From a checkpoint of a small mixture-of-experts model trained on Wikipedia: 8 experts in each of 10 layers, a softmax router.
Below are experts of layer 3 (counted from 0) of a mixture-of-experts language model. Rows are named router (the router's row for the expert), up (a neuron's input weights, with its number), down (a neuron's output weights, with its number) and show model dimensions 144-191. Each number is 128 + 32 x the weight over its row's rms, rounded and kept within 0 to 255.
Before each expert's rows: "gets" lists some tokens that make up at least twice as much of what it gets as of all text; "comes after" lists some tokens at least twice as common just before its tokens as in all text. This comes from a sample of Wikipedia text that the model never trained on. Tokens count by the router's weight.

# expert 3
gets: "\n\n", "|", "\n", "==", ".", "3"
comes after: ".", "- ", "\n\n", "==", "(", "==="
router [111 104 134 115 205 168 130 117 121 135 175 129  90 163  98 182 166 158 127  86 117 117 144 119 127 100 105 122  64 129 132 135 146 119 149 128  86 108 196 164  90 121  99  98 127 141  79  90]
up0 [124 164 149  79 112 134  94  90 159 115 111 109 128 115  48  60 159  99 137 175 164 113  54 146  71 117 123 161 103 142 126 113 136 112 123 128 108 162  80  59 136 184  74 130 111 112 129  96]
down0 [120 127  57 111 101  98  91 136  93  78  72  90 103 134 145 172 167 144 154 134 164 150 142 110 176 155 167  80 151  82 120 104 143 110 186 129  98 154 118 158 132 151 111 107 140 144 123 128]
up1 [ 93  71 122 109 102  77 159  98 111 134  71 103  90  96 100 101 139 100 115 102  89 146 139 147 128 175 115 121 121 168 145 173 138 107 147  90 101 132 176 182 101  93 164  85  80 112  86 101]
down1 [124 172 103  93 106 177 158 148 144 139 131  77  95 105 147 195  84  98 153 185  95 158 192 184 167  30 127  93  99  72 188 103 127 121 176 111 128 144 178 123 132 142 139 160 133 163 123 179]
up2 [159  94 148  87 149 117  92 171 110  92  94 128 151 116 113 135 157  84  98 173 156 155 112  48 146  75 172 121 112  79  89 178 125 150 104 131 158 161  99  58 160 155 132 116 171  75 125 148]
down2 [136 187  55 135 135 100 145 112 104 162 149 145 149 133 156  93 158 110 108 130 169 153 148 177 187  87 121 159 151 122 134 159  93 164  74 127 119 173  55  90  74 114 162 113 113 135 129 160]
up3 [127 123 188 156 113 119 158 129 142 143  80 107 127 135 133 147 178 149 163 172  87  98  91 141 161 104  56 172 109 119 125 139 113 159 141 110 179 106 115  96 135 169 129 126 120 105 166  93]
down3 [114 201  80 101  78  38 130 138  89 117  96  61 131  87 115 106 118 102  42 117 101 145 150  81 121 119  61  94 134 149 129 135 141 106 139 127 100 127  62 129  81 177 146  95 115  69 139  99]
up4 [106 104 126  67 145 175 177 151 149 183 148  95 134 125 139 139  92  80  90 134 147 147 143 119  66 168 133 125 110  85 142 154 119 157 174 164 215 177  49 164 166 127  47 135 146 137  97 101]
down4 [124 123 125 147  70 127 146 179 118 145  80 128 169  50 109 146 158 108 131 182 143  95 155 147 224 117 139  66 112 100 137 134  86 153 139 100 132  63 164 140 220 158 149 116 118 138 100  83]
up5 [149 109 130  87 108 168 113 127 104 155 103 152 163 161 111 141 158 134 133 160 138 143  96 105 157 175 124 168 144 143 142 202 153 133  97 146  48 110  54  72  85 120 115 168 139  96 139 127]
down5 [176 189 124  94  61 124 144 183 199 113 146 110 133 160 139  98 143 148 125 150 137 125 167 147  98 161  91 140 117 114  90  78 116 140 146  75 107 170  71  79 142 127 145 107  71 105 139 120]
up6 [181  75  54  76 115 100 159 122  83  51  92 160 141  85 110 103 167 157 130 137 162 135 108 150 100 104 119 117 143 234 138 176  70 130 145 134  58 146 189 203 107 167 124 143 177 107  90 147]
down6 [ 99 195 124  96  70  97 108 126 157 150 152 109 163 117 122 120 129  81  79 112 139 164 127  99 112  69 145  73  95 121 129 162 120 129 111 113 101 158  78 161 144 146 115 104 171 163 123 110]
up7 [148  71 141 107 105  88 153 104 148 135  84 151 113 145 105 132 130 136 108 138  95  82 108 143  91 100 113  98 119 138 118 140 102  81 167 168  85  67 110 136  84  55  96 121 165 116 146  91]
down7 [ 91  85 165  86 154 156 138 105 164  90 146  84 120 123 146 118 170 143 159 106 119 107 108 138 112 134 176 157 103 141 116 140  96 129 156 101 149 134 147 135 114 150 117 102  77 134 150  78]
up8 [ 65 121 112 164  51  94 145 132 193 109 111 162 128 115 152 142 116 120 146 150 124 201 109 130 104 104 119 161 149  79 174 130 102 113 110 110 114 120 134 127 122 146 143 149  88  52 181 109]
down8 [138 171  51 170 130 142 114 145 162 154 131 125 130 137 140 141 102  86 101 191 104 136 151 137 129 129 124 133  84  92 125 189 168 109 112 111 135 143 110 132 175 133 109 112 207 112 136 152]
up9 [174 134 121  59 143 168 110 152  72  47 104 119 142 107 121  89 144 120  97 131 147 108  91 199 111  73  78 139 171 129 105  81 101 133 173 150 147 122 153  90 123 142  77  94 173  91 147 147]
down9 [152 157 140 148  84 145 149 149 122 164 181 132 102 142 101 140  99 131 102 171 155 148 120 124 215 204 111 215 137 128 152 132  97 128 172 141 114 199  65  98 196 157 109 140  81 249 156 112]
up10 [181  94  80 106 128 144 134 147 168 143 137 136 159 100 145 132 150 163 131 150  82 135 148 112 150 191 162 163 174  82 154 121 143 161 132  96 158 117 175 141 106 197 199 163 133 138 176 103]
down10 [160 165 135  60 108 148 121 114 128 171 110 145 147 178 150 134 126 109 147 148 142 116 142 161 150  95 103 113 143 143 123 157 112 140 110 114 135 166  69 121 144 131 153  91 119 162 154 122]
up11 [ 89  87 212  98 123 107 152 157 200 136 155 126 136 136 104 102 141 137  85 119 123 134 116 145  94  86 150 171  89 119 130 119 140 129 199 117 142 113 177 126 123 101 121 128 155 140  82 119]
down11 [126 122  82 175 122 143  97 168 131 182 177  97 151 175 227 134 110 135 107 142 118 121  60 140 151  78 115 131 161 171  90 147 130 109  82 126 143  72 100 109 158  87 116  92 120  86  84 158]
up12 [153  66 143  71 112 174 102 108 148 141 157 159 119  96 174  58 159 110  94 103 181 129 101  81 136 144 110 191 156 182  81 146 125 172 187 116 134 105 133 159 110 169  87 158 168 140  68 153]
down12 [ 77 187 153  82 159 136 138  69 154 111 130  75 109 146 143 144 108 145 107 122  76 165 159 146 182  95  84 166 116 140 104 171 127 159 182 142 120 131 150 148 148 115 173  87  82 159 112 166]
up13 [166 142 153  58  96 123 133 172 161 129 121 155 114 108 149 116  60 149 169 137 155 161 143 161 111 133  64  91 121 177 156 166  91 139 125 110 108  98 102  79 126 155  53 141  90 128 138 110]
down13 [ 76 137 161 116 128 114 137 110 140 143 118 177 125 177 103 134  85  80 102 101 124 136  82 120 110  91  90 131 129 102  71 142 153 152 159 169 118 180 124 139  95 155 138 136  90  82 124  81]
up14 [154  97 155 148 137  86  53 213 136 157 109 100  77 175 138 164 109 146 115 109  86 120  92 111 129 113 174 180  97 115 124 118 140 171 148  95 157 153 112  73 133 114  94 115 129 111 167 155]
down14 [140 176 136 149  85 138 122  80 100 183  86 140  94 119  95 141  80  61 139 136 137 106  98 180 168  87 114 128 143 185 130 134 109 130 113 140 119 106  95 163 255 137  95  61 137 154 172 102]
up15 [165 186 119 102 137 123 104 207 104 148 145 150 168 181  93 186  68  97 132 187 159 126 124 201  98 137  82 175 147 166 152 131  79 127 105 120 118  70 103 123 103  77  99 100 156  93 112 110]
down15 [146 134 219  97 112  96 169 100  76 114 166 102 104 212 115 102  93 147 129 152 131 103  95 145 126  86 152 118 153 125 183 124  84 208 147 176 157 124 139 115 137  83 141 151 119 106 154  97]
up16 [124  77 101 134  89 168 125 125 160 104 162  84  76 134 120 105 130 161  78  78 167 174 111 130 124 122 160 160 160 186 151 120 167 110  76 136 157 118 137 120  34 199 108 108 112 116 124 117]
down16 [142  99 112 120  50 118  97 116 131  94 163 198 154 122 138 118 151 212 131 107 142 166 119  86 137 162 155 122 105 137 111 124 127 168 129  88  83 113 119 190  83 175 104 184 150 173  90 110]
up17 [140  80 174 130 102  88 123  66 134  70  83 105 116  90 170  86 102 115  91 131 111  79 107 142 115 124 112  83  98 186 106 109  89  90 132 107 164 142 110  92  34  70 133 107 122 169 185 111]
down17 [139 163 144 124  93  67  97 146 152 179 145 116  75 127 139 146 155 107 119 126 118 130  78 112 134 122 152 157 126 122  81 111 110 146 162 147 106 105  85 118  99 133 134 110 119 159 172 168]
up18 [165 104  78 134  70 106  87 167 114 153  91 130 115 124 163 123 175 126 119 163  87 145 113 141 174 120 199 145 101  97 158 143 125  95 162 131  91 163 163  94 139 138 121 141 139 173 161  83]
down18 [203 154 137 122 123 151 110 120 173 136 142 152  89 114 119 143 159 168 155 144 128 129 159 109 107 102 177  69 199 168 112 148 140 141 121 108  35 169 117 106  94  76 125 116 123 122 132 149]
up19 [111  86  87  99 147  90 149 155 119 107 137 155 177 112 142  72 163 125  88 163 118 104 153 100 126 114 146 102 173 164 139 128  97 156  82  59 114 100  81 197 111 193  79 129 169 137 127 123]
down19 [163 138  87  97  70 109 107 169  95  76  73 124 110  94 113 143 128 123  84 110 136 112 184 152 104 133 125  98 149 197  82  95 130 159 134 124 146 102 132 100 157 204 163 152 102  74 120 120]
up20 [119 120 133  97 182 130 122 144  70 130  77 157  84 154 104 149 151  91 197 166 125 122  97 128  98 158 168 174 139 102 189 116 148 115 147 122 138 120 158 150 212 140 188 200 107 146 147 166]
down20 [168 142 187 165  99 129 137 134 121 123 161 147  85 112 130 162 102 144 138 151  66 141 149 167 112 161 114 148 104 119 148 131 121 149 108 143  99  88  85  90 143 192 131 170  95 122 122 115]
up21 [129 107 152 119 145  84 115 140 147 140 135 116  95 172  97 123 147 140  96 164  88 109 124 130 134 120 171 143  81 160 114 105 124 145 158 177 110 132 162  72 113 132 124 180 104 120 184 170]
down21 [ 90  89 122 129  73  84 144 149 122 135 140 110  92  97 132 128 121 162  83 114  69 124 170 164 128 126 131 146 112 137  93 191 131 143 123 134 146  66  78 103 122 146 120 154 147 169 143 145]

# expert 4
gets: "| ", "\n", "- ", "-", ": ", "–"
comes after: "\n", "|", " ", "0 ", "1", ")"
router [113 108 147 123 173 107 167 116 164 159 137 137 137 116 105 189 172 157 124 212  88 109 164 157 138 128 144  83 157 118 115 206 122 127 157  92 169  98 135 113 165 151 102 172  70  98  55 120]
up0 [110 126  79 174 146 139 151 113 111 127 123  94 100 105  99  99 180 121 138 110 166 107  76 174 143  93  88 137 110 109 158 114 154  85 172 131 113 186 179 125 119 177 146 118 219  93 111  85]
down0 [182 125  71 117 135 132 100 102 164  68 148 130 127  94 129  87 119 124 145  89 113 152 151 136 158 145  92 139 137 152 132 145 150 144 134 122  81 120 120 144 144 123 121 158 187 137 114 127]
up1 [147 137 133  85 114 131 130  70  90 159 127 159  92 137 135 157 118  96 221 127 124 151 136 135 146 170 161 119 137 162 118 144 135 120  91  82 102 162 127 112  83  93 160 135  67 131 122 129]
down1 [150 106 177  70 154 104 111 130  88 121  74 112 130 169  94 106 111 126 155 109 144 170 132 106 166  99 149 145 160 140 167  80  82 107 109 146 185 111 137 105 115  80 116 131 108  96  72 110]
up2 [156 169 110  57 167 119 133  91  92 109 114  88  80 133 142 155 103 147 129 103  77 109 157 107 129 178 156  76 158 145 147  84 168 105 121  80  77 126 146 118 147 130 166  91 152 146 111 122]
down2 [109 130 127  69 167 123  85 116 114 102 148 173  90 198 167  72 140 100  73 113 142 159 104 105 152 143 106 160 113 179 155 170 119 110  86 143  58 148 162 110 155 107  99 128 139 132 113 165]
up3 [ 93 107 131 112 112  97  80 130 119 103 143 117 117 202 132 134 129 163  89 117  94 172 118 130 110 119 108 146 159 147 152  91  89  75 153  94 162 156  88 190 114 141 104 111 177  93 114 122]
down3 [144 118  71  99 108  90 170 115 102  55  67 127 119  24  99 136  76 161 146 158 139 121  98 163 108 209  90 165 145 112 154 156 130 104 120 142  90  95 181 118 147 199 100 157 101 113 168  66]
up4 [ 64  71 128 146  61 101 122  92 124  93 119 127 136  91 157 116 140 181  91 135 128 129 145 104 119 221 140 186 107 121 196  74 110  96 110 101 170  71 130 108 116 162 145 150  96 148 160 106]
down4 [114 157  84 135 105 119 105  73 141 150 113  72 107 113 158 158 114 156 105 117 189 144 136 197 155  81 137 104 156 212 117 148 159 163 141 104 127 188 149   7 111 111 116  80 125  99 129 150]
up5 [110 104 141 110 136  98 172 146 162 185 157 159  94 102 140  86 149 135 101 117 134 160 118 109  98 146  53 105  95 140  96  84 114 142 146 162 161 147  99 171 140 116 124 107 168 137 104  95]
down5 [ 91  56  65 149  82 120  90 137 158 123 109 115 176  82 118 108 129 155 149 143  84 141 144 134 106 131 194 146 114  81 122 154 127 109  94  79  79 207  94 185  97 161 135 131 150 142 130 157]
up6 [146 108 172 116  72 134  62  96 102 116  85  86 114  84 107 100  74 105 176 122  90 162  92 152 122  78 147 103  72 152 108  87 120 106 165 124 126 110 147  73 117 154 191 119 152 106  43 114]
down6 [143 148  93 142 165 113 128 157 189  82 156 190 105  75 101 104 190  84 119  86 138 129 164 135 129 175 102 163 132 129  61 184 164 121 143  69 108 168 111 211 136 113 133 187 213 166 135 166]
up7 [ 85  94 113 182 103 138 141  99 165 117 190 131 101 126 111  97 128 124 168 114 117 138 125 165 128 102 142 159  86 149  77 112 126 134  96 175  89 213 136 106  77 108 129 162 124 170 128 123]
down7 [127 147  45 126 134 164  97  77 161 168 143 151  89 137 174 139  90 131 117  80  57 146 137 149 160  96 124 144 126 125 117 135 119  93 119 167 122 124  64 156  81 214 153 116  93 133 148 102]
up8 [164 114 161 103 108 151 101 130 103 166 103 121 166 171 115 113 155 186 204 114 122 160  71 145  92 100 115 130 170 119 107 153  90 154  46 110 158 101  87  84 124 125  98 177 106 107 136 179]
down8 [182 159 165 140 146  98 112 123  99  95 125  89 131 108 131 100  71 166 110 124 106 160  82  97 132  97 152 111 130 111 145 132 126 141 162  85 195 226 134 103 177  97 141 152 163  82 133 105]
up9 [107 155 151 162  84  84  93 110 148 119 131 170 127  92 100  79  84 147 117 123 183 102 106 150 142 122  80 117 133 137 173 162 120 124  90  96 185 171 135 209 151 163 149 126 140 162 139 150]
down9 [194 138 164 162 110 139 136 182 122  87 137 106  78  71 126 123 113 153 102 196 137 109 202 149 108  87  78 119 108 133 141  50 126  85 113 116 142 180 182  88  57 119 141 158  95 156 143  91]
up10 [102 183  84 113 107  78  92  90 147 178 110 124 151  69 131 142 124 132 153 123 121 133 124 145 131 164 129 152  90 105 157 182 119  99 146 101 105 127 106 151 188  96 145 171 190 112  87 172]
down10 [ 98 131  80 188 147 136 147  94 115 101  92 123 155 131 147 136 124 112 151 186 160 139  94 164 126 130 136 125 159 103  78 169 100 146 119 127 133 118 152 145 149 166 126 130 103 109 128 127]
up11 [124 119 124 177 139 133 145 152 104 111 122  95 121 101  85  66  56 110 185  95 111 117 132  60 108 135 205 164 170 152 114 136 114 165 146 155 114 130 145 186 160 109 101 136  79  88 132 100]
down11 [169 141 137 161 159 172 119  94 112  87 148  94 159  73 101 162 103 146 172 138 148  68 109  81 126 102 132 125 103 110 146 145  95 153  90 130 151 114 186 129 169 136 137 149 155 158 143  91]
up12 [154 121 119  73 128  80 139 160 139 185 123 153 169 138 150 136 176 111 125 104 136  96 133 153 105 120 127 176  67 116 118 163 112 104 137 128  89 157  69 115 156  79 110 103 143 133  97 159]
down12 [170  90 100  87 123  69 122 138 144  62 129 124 208 123 103 145  70  86 117  93  79 111 123  88 105 153 118 152 132 198 109 163 127  56 169 115 137 137 126 150 160 135 177 125 170 165 101 121]
up13 [192 110  82 142 151 124 163 124 158 133 157 139  84 142 143 188 126 115 160 174 133 129  70 112 123 132 131 112  90 152 132 159  98 127 121 107  99 116 128 163 138 153  79 146 166 109 159 176]
down13 [127 102  99 147 136 142 133  75  82 110 116  99 144 128 113  53 148 116 107 120 138 135 119 169 124 116 115 130  97 161 164  96 113 124 142 160  84 125 174 155 176 116 115 107 106 121 132 172]
up14 [107 151 171 151 180 102  95 217 132 148  92  87 128 143  99  82  89 198 156 116 108 113 141 142 101 121 107 136 130 171 126 183  84 101 154  78 105 158 143  67 140  78 152 134 119 167 146 100]
down14 [124 122 105 151 112 196 104 157 136 166 142 128 136  98 178 100 174  90 135  86 157 101 131 188 129 151 107  85 103  51 166 165 106 117 122 109 154 137 105 182 115 174 162 176 114 114 151 131]
up15 [165 112 141 109 156 145 150 137  91 107  98 123 155 226 105 169 163 155  48 159 136 130 151 115 100 110 138 177 132 203 178 184 123 125 121  62  90 121 112 148  77 112 146  98 124  97  89 115]
down15 [115 135 128  49  92 108 120 135 190 200 178 153 147 107  96 133 201 117 117 142 190 102 104 171 110 107 131 146 135 105 131 129 134 135 132 107 122 125 131  70 120 128 117 143 131 130  80 158]
up16 [ 88  55 133 191 136 111 202 120 169 133 124 153  99 122  73 117  96  86 112 141  93 117 105  77  77 120 142 129 152  79 103 133 167 160  93  66 143 112 173 138 107  94 182 136 157 150 111 108]
down16 [123 155 168 167 119 104  86  84  75  81 111 106  83 148 121 195 110 117 124 168 132 160 113 106  72 139 123 197 115 102 152 116 159 148 142 120 157 102 120 160 181 127  73 157 137  91 202  89]
up17 [ 78 121  98 152 131 133 144 154 171 126 149 182 124  85  81 148 159  65 138 118  97 135 133  72 150 126 123 115 157 102 149 144 131 123  91 129 138 136 117 171 171 118 144 172 117  81 127 163]
down17 [145 155 142 130  84 130  83 162 153 124 123 116 113  28 104 123 157  90 141 125 101 107 110 130 141 139 142 110 110 160 151 158 106 130  98 114 153 138  92 131 128 145 102 135 124  89 149 127]
up18 [ 89 136 131 140 126 141 147 139 104 127 139 117 123  69 123 118 118 125 172  80 191 149 125 124 103  96  88 132 121 150 155 122 166 171 184 102 138 169 162 131  85 138  99 209 122  90 209 173]
down18 [140 121 151 101 114 175 106 137 174 171 115 173 153  90 176 124 113  93  96  71 139 111 131 141 131  77  98 118 123 140 121 102 143 126 130 101 114 149 135 136 130 143 143  79 104 170 143 155]
up19 [109 145  83  58 129 122 110 103 172  93 156 152 135 116 113 110 182 116 113 169 131 146 128 145 136 140 121 180  98 141 105 209 178  84 135  82 161 118  87 190 136 121  80  78 144  99 145 173]
down19 [ 95 112  97 135 164  94 193 193 187 133 149 112 120  89  67  96  95 101 148 106 174 171 167 154 125 138 163 150 162 111 104 164  89 107 149  94 162 140 116 133 152 114 139 148 125 149 151 103]
up20 [105 114 139  75  63 147 135 185 192 122  92  96  86 163 130 149 171 132 146 130 158 106 129  77 114  58 153 135 164 118 190 132 162  97 154 148 133 130 131 159  95 142 132 140 189 135  80 125]
down20 [152 148  68 145  78 137  92 125 120 115  69  63 145  89 175 137 110 128  52 111 101 130 156 101 123 161 161  97  86  82 145 172  85 118 195 123 142 159 147  98 157  94 131 116 135  93 177 142]
up21 [125 149 126 156 121 152  87 101 113 145 170  34 138 131 119 105 125  54 123 135 115 131 141 129  94 107  87 142 133 134 150 113 161 139  76  96  99 108 155 130 112 137 112 110 125 129 125 103]
down21 [103 131  78 135 123  89 150 108  93 128  93  95 125 115 155 128 168 161 104 129 152 127 138 107 128 101  56 139  95 105 167 133 125 137 132 144 109 148 155 144  95 123 117 182  79 105 160 110]

# expert 5
gets: "the ", "The ", " ", "a ", "\"", "D"
comes after: "| ", ", ", "the ", ". ", "of ", "and "
router [170  97  55  84 134 109 110 194 128 177 185 152 170 170 171 139 137  92 119 143 144 121 151 128 131 134 123 187 127 151 112 140 136 126  93 104 175 145 118 138 110 112 141 135 170  76 197 159]
up0 [149  89 155 159  92  54 121 167 124 151 113 112 128 149  86 146 131 158 159 125  91 132 167 110 117  79  92 131 140  67 184 149 110 141 158 136 129 157 128 142 155 158 158  91 122 174 149   0]
down0 [195 190 121 157 132 139 125 126 125 116 154 167 172 131 129 218 108 107 120 137 188 152 156  94 144 134  54 158 159 142  92 152 159 120 141 121 123 137 135 128  95 108  73 124 133 149 173 169]
up1 [103 151  98 155 172 152 141  28  63 128 121  90 171  99 152 158 122 181  99 106 146  82 167 126 174  97 167  80 152 116 116  86 156 100  93 105 135 112 156 115 114 112  95 120 141 122 133 124]
down1 [137 135 123 105 157  98  67  95  54 168 134 131 191 140 122 183 129 102 146 154 142 103 119 127 112 182 136  88 114 129 127  91 116 112 109 198 186 126 155 155 119  93 127 182 109  95 102 115]
up2 [106 186 103 124 161  70 119 156 158 155 112 120  99  99  99 123  63 116 136 137 126 184 137 142 122 122 116 154  72 112 143 152 127 103 126 122  98 114 164 135 193 185 155 140 131 145 142 139]
down2 [123 141  93 170  55 156 153 138 109 115 112  75 106 183 135  87 160 206 155 163 161 126  78 136 120 105 115 148 108  58 137  95 152 132  91 112 138  83 103 100 153 138 103 130 141 141 149  97]
up3 [117 121 130 116 104 150  85 106  83 144 124 155 126 128 110 112 197 116 126 174 117 103 156 138 108 131 147  79 154 144 141  94 123 199 166 139  94 160 168  87 123 103 123 203  61  71 121 116]
down3 [131 155 107 119  75 125  91 154 149 170 154 150 115 122 190 121 119  88 187 153 111 172 170 188 106  94 148 186 123 125  58 123 126 135  94 112  71  98  99 143 120 115 155 152 152 145 144  97]
up4 [112 127  70 115 182 123 141 126 106 185  86 110 105 121 189 127 117  68 132 164  59 181  87 101 137 136 168 111 213 122 140 178 170 121 194 102 172 125  99 121 158  81 142 110 205 116 130 174]
down4 [117 150  84 134 130  90 148 158 131 110 124 171 157 117 123 129 119 138  96 156 144 162 142 116 123 108 147  62 151  85 126 133 156 140 133 147 125 134 145 129 109  69 116 170  87  59 128 176]
up5 [100 115 148 147  84 108 156 111 158 153 124 153 160 147  83  72 100 149 144 115  93 167 106  87 124 146 141 148  92 128 162  74 117 231  74 163  84  84 129 128 144 170  46 128 161 127 113  79]
down5 [150 135  95 172 165 150  98 107 150 153 109 130 128 151 124 213 132 143 149 127 173 209 140 176 197 104 138 119  98 179 119 141  71  84 126 164 134 195 255 137 116 139 123 200 166 134 172 159]
up6 [140 171 138 136 144 137  96 146  69 115  90  78 126  93 138 111 123  96  76 107 203 112  95 141  92  69 178 125 161 113 150  93  96 154 148 110 139 132 145 106 159 100  87  83  92 154 105 116]
down6 [144 147 169 139  79 104 128 158 185 112  95 109 102 110 111 151 139 168 101 154 108 130 109  92  77 158 137 148 142  92  81  97 137 150 107 117  90  92 122  98 112 130 100 108 126 173 134 190]
up7 [ 82  95 145 209 164 130 117 136  89 115 111 132 123 140 146 127 133 114 160 119 113 146 139 140 102  62 119 175 125 132 109 143  69 120 147 159 154 170 123  95  61 144 125 142 131 149 140  59]
down7 [ 71 128 139 103 122 105 136 132  91 129 171 141 143 141 102  97 139 155 106 108 110 171  84 143 102 148 112 158 116 144 156 143 150 117 166  63 151 165 165  99 172  80 152 135 120 145 158 137]
up8 [168 112 121 110 174  53 117 105 152 123  99  91 112 113  95 138 117 130 117 133 169 129 137  86  80 121 135 100  91 122 159 144 119 110  94 168 132 138 151 137  67 142 128 121 109 100 128 161]
down8 [159  85 116 145 112  49  87 118 104 129 138 149 142 154 126 120 139 121 112  73 173 119 135 145 183 103 154 128  87  86 185 157  91 130  86 130 121 140 131 145  93 159 149 137 168 143 155 106]
up9 [137 111 136 141  84 120 149  90 171 114 161 152 115  80 117 111 150 171 181 143 145 167 123 184 138 103 119 157 131  82 131 101 137 131 107 156 160 143 147  65 165 160 160  90  50 115  68 131]
down9 [128  86 116 135  93 110  97 122 108  90 121 112 107  92 152 140  93  86  91 112 176 188 121 161  62 147 146 141 140 146 150 154  99 173 176 138 101 111  87 169 107 133 139  71 152  77 162 121]
up10 [136 126  75 117 118 138 115 119 161 166  96  92 140  45 135 159 102 115 105 199  72 186  97 115  80 135 170 128 148 110 129 151 114 161 108  48 123  84 155 147 159 154 141  73 155 129  99 123]
down10 [138  80 169 124 171 141 142 147 130 140 170 126 171 126 127 108 168 121 118 183  91 129 120 179 171 115 192  72 143 154  68  51 145 152 152  94 184 117 128 193 112 112 140  98 122  96 134 134]
up11 [111  96 103 154 145 122  94 115 155 120 146 177 181  93  87 159 105 147  98  97  63 116 150 176 139 159  92 128 133  73 125 111  82 149 125 135 163  51 109 101  70 164 171 127 122 107 106 140]
down11 [132 147  85 167  57 163 173 133 100 127 162 121  98 141 128 137 126 119 103 153 123 141 162 182  96 133 140 115 128 104 139  69 145 148 133 123  98 112 132 122 127 145 102 155 164  87 111  71]
up12 [177 105 107  87 148  63 134 158 145 126 100 124 139  93 100 115 159 138 141  90 174  69 123  92  56 107 148 109 133  95 136 126 115 102 127 129  96 113 137  69 196 142  87 130 165 128 138 200]
down12 [151 195 151 133  66 101 164 155 119 111 222 183 113 120 128 175 147 128 133 173 152  74 167 115 137  74 166 102 149 182  98 175 137 123 168 126 150 173 194 100 139 101 168  95 100 126 140 158]
up13 [118 164 173  82 131  91  72 110 112 143 130  95 160 153  91 165 142 181 140 134 147 134  55 124  19 163 154 181 151 103 166 137 164 111 140 106 120  38  79  99 155 138 160 168 107  97  99 112]
down13 [149 145 110 123 187 128  96 147 149  92 123 154  72 153 121 108 182 154 119 168 161 140  77 172 126  94 168 155 119  87 108 120 120  89  97 156  95  59 133 136 154 123 213  89 127  95 130 106]
up14 [110  81 114 125 146  99  96  92 149  99 153 142 104 118  85 160 116  99 191 194  78 159 126  71  89  73 117 132 154 115 100 169 183 197 149 160 166  72 113  97 126 156 128  76  79 121 105 117]
down14 [162 112 133 137  64 124  94  80 140 152 124 133  53 143 134 153 105  97  98 125 144  97 100 125  89 127 123 109 169 130 131 100 135 155 121 122 103 163 127 108 133  87  88  52 150 133 187  87]
up15 [128  54 172  93 175 143  59 114 145 123 114 112 140 181 109 116  83 186 183 154 106 152 117 115 179 165 117 123 125 193 199  96  70 116 105 137  79  83 134 109 139  98 100  77  81 159 121 121]
down15 [147 132 121 108 125 129 143 102 109 127 147 120  93 132 121 155 107 131 126 169 153 109 153 110 145 166  83  76 120  99 165  68  89 131 170 131 185 161 168  90  93 113  54 170 107 121 152 155]
up16 [128 114 148 162 158 135 157 110 143  79 133 155 118 112 135 115 184 129 142 141 127 183 110 138 112 133 117 138 159 128 132 142 139 106 100 142 139 130 156 151 119 137 142 124 104  81 142 127]
down16 [ 97 182 128 136  94 116 107 124 207  94  59  83 141 102 108 125  66 105 102  87 137 134 106  60 116 107 105  99  91 131 125 130 161 143 117 123  81 152 160 133  98 139 112 155  95 198 123 139]
up17 [112 137 143 160 123 120 146 148 174 104 117 124 113  66 109  76 117 134 172 143 110  39  90 150  68 140  95 164  93 100 136 134 166 136 190 114  79 158 103 127 117  94 118 169 114 115 148 169]
down17 [115 118 140 124 120 119 151 173 192 109  55  99  82 117  83  97 107 153 116 160  91 164 123 124 155 112  80 134 145  92 129 102 161 112 219 108  92 102 149 137 131 161  72 149 110 106 170  92]
up18 [175 129 136 105 146  99 140 122 112 167 151 120  79 130 148  98 111 160 122 100 128 102  93 159  73  56  76 134 105 121 167  99 129 153 111 154  89 132 105  70 156  98  77 166 129 115 139 160]
down18 [107  43 104  86 129 136 155 150 174 127 116 137 138 107 114 128  59 174 118 127 117  86  87 153  68 125  98 173 131 159 127  71 133 113 165 138 177  59 142 146 171  99 146 117 125 122 181 142]
up19 [118 111 157 124 117 127  50 166 136 135 105 124 120  66 107 117 193 141  68 105 126  53 106 130 106 139 136 205 107 130 138 150 135 130 141 100 143  87 139 155 155 138 167 133  48 124 115 121]
down19 [201 156  81 150 200 128  78 188 156 142 126 128 155 143 106  63  66  92  79  57 152 164 128 136 149 111 147 111 159 130 173 139  73 145 136 167 162 146 105  99 179 158 198  83  99 113 137  96]
up20 [115 120 127 154  93  98  59 163  69 141 121 121 176 122 115 124 124 116 136 140 150 111 142 151  49  80  72 125 164 162 112 141 131 128 101 148 121 123 124  97 211 143  91 177  80 178 139 122]
down20 [115 126 108 110 112 150 112 101 142  99 161  92 162 136 109 163 119 128 126 143 155  95 155  99 123 131  84 160 168 155 178 106  88 135 120  97 131 140 158 177 107 105  68 132  87 102 127 113]
up21 [123 104 112 132  99  81 119 184 158 102 120 150 143 123 107 116 104 118 142 189 121 213 113 143 135 184 173 106 159 104 126 140 118 127 167 121 110  94 129  96  70 182 122 111  76 162 109 175]
down21 [160  60 146 122  54 118  76 127  60  72  95 155 180  68 132 131  76 137 140 158 123 167 122 134 186 164 133 139  79 121 112 114  99 127 113 111 149 127 118  92 128 150 106 139 105 131 110 159]